config = dict(
    num_hidden_layers=14,
    hidden_size=192,
    n_experts=96,
    d_shared_expert=64,
    normalize_top_k=False,
    balance_loss=0.00233,
    lr_router=0.00104,
    norm_eps=1e-07,
    max_grad_norm=1.0,
    batch_tokens=65536,
    train_tokens=313600000,
    max_steps=4786,
)
Below are experts of layer 10 (counted from 0) of a mixture-of-experts language model. Rows are named router (the router's row for the expert), up (a neuron's input weights, with its number) and show model dimensions 0-191. Each number is 500 + 40 x the weight over its row's rms, rounded and kept within 0 to 999. Numbers have three digits each.
Before each expert's rows: "mostly gets" lists some tokens that are sent to it at least half of the time. This comes from a sample of Wikipedia text that the model never trained on.

# expert 74
mostly gets: "′", "″", "| ", "°"
router:507480524484424465543466540548438515501528503459498485521506392438491569544521544483441454489532494443471466543547483528429479517528480466498395520583535503447483498501489536446539632519487517480386467470447582498605542461597495541480472519479470612473440507514447554483549507513468564510486455539428521489514480485501444463477540507484518511494487489476535569515461506487445481555515524516480504444491490505433490551587491471545534465476543504431531544486475476516519512469486517484534502482541466457482466433536501482485437480505488486485497469533496461499508479510467428541
up1:496490544481505499516478483407523494488587567458594513465477578493586496494462489571415499473533464532478514534530476539494494441498401509496457461494507535513465497550553437510445455520517527414474433545580502512494496525454493504505502523499507521502489627534509528480538571495426450518506486524514447541515460497485488424450472507574448471527470527455512558501517535479573496504506486529392516505465595460511518535512478496515489455452545547555547574489505455487455481431492536506492513503498529451520556463508552486448423511521507490523503481494469448483451470504392481488
up2:535522532521495487515479503503499472468529550494487418482467495486561553541564513487569571485498535500542524575492498446452461469511564431518425472504562428507506480494559431522582502490532573468421518525476468471522521463497529448513457462481459387439472497464487505517436481494507505500582582492520513496502519446500493497547535466425510451509486452484568533434518467486550479485560589547449485541455452373450522511444391468441487512522453498478503524510509502507457476521474535506521545536508517540534511484423437465479472444505531538532439505547482481508492428506473492500
up3:558552527499513484485474515522522488477454494448522463541513479496496420587517525579586483538513522503493500528440553531540430498531416530506524503477515544541527513523544531511538462537531524512507483570426587452507469516510560518481530584542534530551496469413487481475497489521538461576509544429530502551527507569531542442584428449498527452551511424551434623489474448479512502472528562466497498477457500413548501491532561468453541474501578486510541513461499452490505498517481521526478551490476529456484527472448458408518503522465464518506532437456502471520540545518479439487
up4:494432504473535430465500516481552425529532476521497567468511505466492552516554455487524452597419552481455514511562501552432597526483552493569534442469511484456497502480550543533490443544487416496524549481535534404456504507523428491416503533511443484503509469505414440459538557435504520510500453528494472474451450461490597453506516537532535540486471390472474557526512565485455492543511528487516461517483548528532474517500447541555551477507521577484473526502566531467472481466495566534542520431545452572545482447464512504499501468507501476489460517544450509482504489513536485525
up5:520491483429481426478474495558483498559511496510502494556445501473529505524543565494564515552520534453530498543528410511474527478517392494496416481491531510479412471456502476499495489514474516513478517515463503488527503474549538476495580502404409601485504544621536511426425538475514515544535463526462531556475483476476508450501487512491543439532445500582477562534520543470492527541459504446460515494534417490497482526409411541531478487496481486596482507518488528480439536462525478479495481545587440490487432451528482499479519487521503516456558548507538498444527513458450522481
up6:519474497496455508446533550488450512481500513469572460472511487554455524505507468591462480427541454507540490467530506523510505483537492451507479491541535552465439408569467413533459481558448554518502434472502473451441569512472503500496450528496521490514521459458472513565453429481522501512520537559481581506453588450537445575452508541495471510493499482435517455575531421510506483482452487577504505565556582440483542526519444455480479555522536449481525434524462453418431435483456551497433422526512522516494501508478486424516547499513505486498505496507416528497464483515508470472
up7:510439459525523471465478493537426467452519509496559500446503472440507459437526483502442468477503437434533562553455558508508555469455477457501534532509426498488480520425445554533520535539438514473456540574565458561492490547537470522492505506424473570441590531540515544523523514516452546477528482421495486504421516505489525461530430459519511476547546504512513538490477553563519478511546537469544464503445572525488437484442469484478535563471518418536443521514515488513584461441549436492601515495541535538455460497461519483512458495503488494469454557429508523490457454442472505454
up8:497486469559534449503482509441438508515501463535464508462450533510454531520569467470487515535519490468449492546447527567564480533477485541515548517494442553476508508452465404448409451499496485514522508553458519469462470527521385481477516444467507565502477458493524506547471504455436462544428473508479503523590479420559464499502532499503428530484498564524550515441474531502445465522547480488525550544513450464503412518541545520471463514423520584500486519510442447498558472522434518461540527525407498526483543473433554464535523601537507501435516514539495524465481486482480415492
up9:513502475533521442536478493523509509547503509579500502517482503510485499496533468501391478554485462479412459476537512571500413529546482451506511410518430463465573545520508408434471529515517520530515491482470486572527502504546499484537508449458500457511496472423478519460452553527492522516417500469454459505547429470505460505484440599445528542479496600516425493511522424542478537479511402484564530445453514504484509517454554477474468429514436509471477534506560466513494493519500440499434490514537416489417459536471534537487467588468491559514475509503459490516533510542499451531
up10:515432527456429488482534493461453525553501516468455507432512527495503479529501541510553445458598474533494491492469474560401483485447445483576480472496549454492555452545494499531458472538444437461441466479490582560516461522478497479509470508570522521504565557518552512440477511524547527522543563529530513513558479497515478480531488490455558529468521534496518535530523494586511484576525473508513465455524508499478543541516460526433407511413476557442444538597486447469495495464460549521486560474505441520440517539531473503474452454411461565524558535505567445502517477515500443464
up11:495554537498515510586440546481497540494486530489528503517507505513523531507415483543416459455425460489498502485490501524498559437442487472532467502519429484485482485562499451497535465574438536449479455483505553499525508451462526498511407493522541581514547533501435565488541529540513477426517488487503510465497468487504544503550492476523591500481544497481479428562503429476506515501548559546522552520463525500472496561476504527508501429448597489605412483446508493558537488484548442477481567491539514413543530495474438491486412497436511517573512460537462473494541492554473516582
up12:548499460403413475477525497588438560474569495534487508515482496473569540513494513536442521489520471449491445478538449469491519467448510532481464529470505478500539508547542481516467530494518559505457528511525559423506481483572490480504496515552528504515507516403470472474511522539500525478482439476467502538515542495495411465478510571530430535544480509429537463548462515448496512532502494543447402499466470484466468496433480507517513445518429544489500637522522537530498452557418522488393505477554471494495425491454506543517416485495465546508435500578451447471538524521520543473
up13:588557520472492574493486435466484611410520556507522465544442517511555546500430408510451488489496524479543527577482434506488526491494524465562535515495487490526461500445558472497509395462503488425499510478505465507530531511469487482532455402479530455469460508476489544526536427529488480555439459466529495419528506523515466462453478545452493465485463474477492532558480496448481458525488566491463533505597582424441450510455517470521518519429508472460471517533502456485434517501495445505533512519482533483512451521447527496431552541526490514466503566551417439541484506522487522543
up14:562494489456525473490599551432524551495489475459491493518502498540530526580484507481424502481463531487549485489449459522536484505505496492483446494556536565580513572495485441465535489532475471472551474557562495499486557457459500580449572503507515561549494488460468505547529487483516495467492418483483523536570565521382438494441481527533536431508525496471501543495495442508608487502510500427500427459450549593484508565544513487491547551520528493456510518504417567547457463511487563485494486481504441460476500465499488467570471528456509522436491462517518505562600509523478508469
up15:455478539438522548544497526448547489499397486557563534498504447475449537500508443553480480476451549477488501453550470491503526468511486526444512496522488535610556520489491455525553539499524489489564477502463475485559485462451482467434498540534565520476495492551399450444474504492505536468490465581498521530529500503534495509525627473511491464549523449479440536547490499516471505486450406523536466519527501489522459528468494527582466495496546579440489485512449537469556449431511595516518534567516454482473526511475576511499443520526482437517452496473584462546509443593492482531
up16:527447553506535487489501528563558511482537499447497502451517475537469522507439538470523453486510511515558566518498504529539524486502572486512463469395482388541479528485568511509579508547468559514478515512453463537525479533493492513449416464453527607489495571543503537486540423549509485486514450494575453440514475442505496521476476469470544487555530480504558589479423504538431533473464464525422468572510530525557568508440500619485521505557507501536534551489525465470438462558490486520496487541468446512484491492556456456506437471535467494498526512541493536525431549536481498548
up17:477517463449463524429464575544460560534514415542440493565506456532444476495508557510471457477491525469502467552494458578509506539455516450454495516453454472530516551580552459509577509531470497441514492498536508479452475487477526520463582510469477486528454481469452468490542536488535502503545485461513449483424418541474463479533463556583495570421511562506444529527533545490516443449553472485534447450497500510442499555488502467434456458533475538530553526430495532504542438543537502546545526511505474450458450457550489550437457481482411472583474507541539503498551569484499474487
up18:528523407452509503542551455474467465500509540513531442575438524478539421562490507598491462485488455481536591490553455518444553507526541540515493470521477441557487496472529493520508414478565479428527517509561490482503535548415549503500499413490506402511476551431431465488474451508474483491437514469556506461459486541523483519479458509445470569490555535527470516385456567495457501506502550481492548517548543458538499518473567495543557473512513504529503479530536537439478478522492472514473510447532484485471474569510548406467521474547469539472479581501477489473540523513522486428
up19:448494415488472485486504489509483468508558550465461519590450513480502511538461505473517486487506461505467517508550489456465479533540520511462453518487482488461548560486520501504541537476453539438458504533444462470512456490526528563476586466472549580530453545485507466516494563497432445457501460495437550481456437522535544521528496452474540435452473430538435531455425549507469526473516501468451495525513554543424504477539514407470495466538592450480633503530432535541470529506530471577510456598578459442545438536478559524552496473507506471508458529464517495522496495455478522489
up20:515504505515501475460493486547539521483487490503454539529517502486487495442487497502492491500486540508482423477501458476498465527474510538528525499592536584551430481507515538469509531587509546527441477395473490483486518529595467472404469576461500472440448455354548539541516489534545469461516515511476456503495547474573530510524513443496545482482511470482480518482539469522518490441451491519512618466499476466414507499577545512480498438562523537458495509583552530507498506522503534527514440514540531478454492438524487489506503470511445485523498463464607396541529533450543529579
up21:507490477476474519472545516484450515496466443531511487514450477509487508568518509498485435514496434469434528482483552451448440522495470449478521608474508464517507463467580526469483542493485486562491521434505526460599558498520487500473473520543508477520551492494535482454486499521464524455550545517565554462392582498523483472530523448508574519570492425525557517469486515457442544508533528458551481507524508436509449548520570522503451485554492408541471425494489496549551466557519512473500555458501504565468522592605506485568485493518536539557503546544507486483546489543538470396
up22:479510485444441477446536498481502551469502477584521483472531514502490510532493522481448544531473457522531598573461537539478445445480450467485523385463554532461525487574503469472515557542513469547494435510524545494534565529528539554529550517456518525519448392494540503494482506545504561503484514538528507470506473523488506591507537522526498528481496454477521494516497491473514502507410524445416524565483559597469527470514479433519398412483530532460531568484510512506443533545504465554491467575437455486481457450496427456496480483517523553547470520546559488515499566523537511565
up23:471487490431486525476557543489522483587585491408522467506475538527582480496486438514471571484514462504482576497528491399492478487540486449474494453547485467489478449495455501491500499447494495467469493485474496618490545508463474465459424456486543515462478502468500533520511475448536456531453490520436446508505518515586575456476443585522515487517517441550541603531425502528480531495508571552515543450507483498455539507480446540498502471568528446530504522504529523528482487517465397491491495565580463556507376511524513510445470557490454504487506501461476481441499455448500517501
up24:514482523455560478532579492530475551533444457554519488548464499484520478499522564534493547503525513443536456476517533485459512476578542468463458505499446541497506420420526540517440559509544501457488420460516527436469505494419452551507517542518572526495513473452500565508570534420508582500569561542490496490503526518515605474593505579525547491557399501522515606496461472478508441561514465549554588589476517547508537478485527482514533441488514500492488508524507489544548504513527496492479451464532517456489469572466446494488503494492534544518482522532460522460549514509492474438
up25:403493524480507415440490514570472492542464537456441467503455526501454518518477455467530573491552535534464502538586486566583516542562495445455511491487506469470554505465518502451498517521519512458506451502427497533474449463424539535519550540494493546558505462515487521495403491504570518451417494464495521524537470483482489494435531551439453577493470563547419522447431486455529583511487443427499474503520426495487540529503498498527538444434501500484468502532434449590539493517482522520466468528410448537482520445498409497489471479505499485553528519468484478489492469462512534455
up26:460493540551516539487496499497520510475502501465528520498475538524517504488497500486527493437503501597540406503522465498501507523537479539541520465495468486523441482462470563442542481506547517372547484521513551475462551583494502471535514572513467454454484500475497480433496552457504454517449423554500487500516517497512551429496507576485564451486437562457477510516576515492520449501461497460557513559542544484558460398516616441487483464513469532465548455490492434498525465485485435496523537568503549530508528482516440588485473559484499546488625502451525524473480494463559423496
up27:464570480480477524478503535493485541542504514510453462494533503540461503562470466566480467426548535482483520577562558451568534488541516474513463468498533468510466491493441519521424467494550496547490426482536471549426488489506417553446526450367468453516454487504495546493528521477475455504460500525481503447548401490543448538568505570549474445455451443454513493484506523447527589466520443473540512525508460572517477469467492521466531527530572601538511518456430492558574551517460497526455527526460492480459458522548461471425439526548522549505493500502485533513522462470496517506
up28:496549491513576452534502487531517535543528535469535516399557526474513472501427440459459475523435470492494526514523534488626428436465463494481512543514489496431493491491537513520514505497427529521489520514510441518545542501449476506521499478497423593473467623521537510516474478508563508519469467514504570499565434466508519519431546469489525557450478429521449489402493525466447513423524516522483418557514504528495516474601533512545467457537533502448554517495543485438539493447502503471497431479494477527501550457489531435449507545465546474479515515567519557483511409496506524495
up29:500457524474549591540573487489457566474461479503558524468499562499527446445517457483478494548510499459395442472458478475468513514473506502442460479484486552518513534469517502511490462531505511488419491411519484509544512465522512501610492537535473517483441519487510564533502478479537474457458473494512433479563507499477593483514490502566502631495504467522534565514580527507541466542488527527508542509537552465456521451511524483512499473516499477501378446441485498547557522554545520523555517497537514386553554473429520470558502534488494551532467491457433508530560498528516442434
up30:463480488505506484518442465518469450555503502501505487608491519523471516555486407507494479516535469528538504490475527541522482532442456514558431428524492534493498590473524531519440464542414489456507587521601557450458463472449575498520486455542519550429491549539520502492456517468617483456516524560482537468501540492514533460478486437537457469513456523499494545543514533544511489511512526539429487567459488421552464516455574497459494538481565507560394518497471539457504542522479462494502533465497493447564469530473500583488470429555526512471465502566469481526541532483540511542
up31:534507526461497501487512473512487549525512531460560512501533537515525506499548508513477528545503549476514526444452524565570476437498500516583442498480477515507531552413467542474416507429462520540436545477523584467513500442465418471488527446432503471540475573547467535449533530462485457458516523514576471495530441541524504426513507569535521505470505489535469555563516500485516478551479563450535576470458539450510504454532402461492496491401520465468496510479449506503518512478500436470508435527535462546503461448496521489459511488580549450522522522545446514542583428553395523492
up32:553465529512489428461509392548472580511533534520497477514526448514547549476561462501501480434505430486477461460438412490461528528442538496497476459465483485479530491471507436520553409536550502460509497507502538507611490527496437496507488489514521545490510581525511495487478520490414476530473488510516473465518562432525459423466471535539577435507549521432543497454543514435437502586474519521491538510501483518481495501525496555501496510468502477489504514429531556543426558520455466482493519479489450567490536481534464482462448454488572471561443464514440492480450455586431431528
up33:488517536414482460513536549522461540541505544498476476489489484483446520574508504474467573441491512480463483426575517535556524552479498526558452464484505495532485525571466516465540576454479550496496533538479480639458482507524479525507459533523500552495473513512475495520489496540469437508467426423521480527442503564500521481500534560411522527554509502578459507423512594533535482528511423422455538489437507527511527499487516483465465521465479570477463450403550454533494560472474536512465472522436477494496507503518546581535566535437492531495460458500460462457553448434520512469
up34:530541498442506475508469528491437516490544471463470426527489450529463536459535550468531479502508470499441522463514481517540540491520505531512535479483508566535478541481462431551477496460456520535507418577524478503459443385518520478453541456526419505518482485518475529503583559490472488538469481508567477500439487515494479531501439510473548492615472521517524516536526448481513496465527541541489475499532510476564478502415534549471534547526522516534494448497553428637442466561554463597546589509449523480491500477550519461462478566502509439480475444459514543446495593503509520531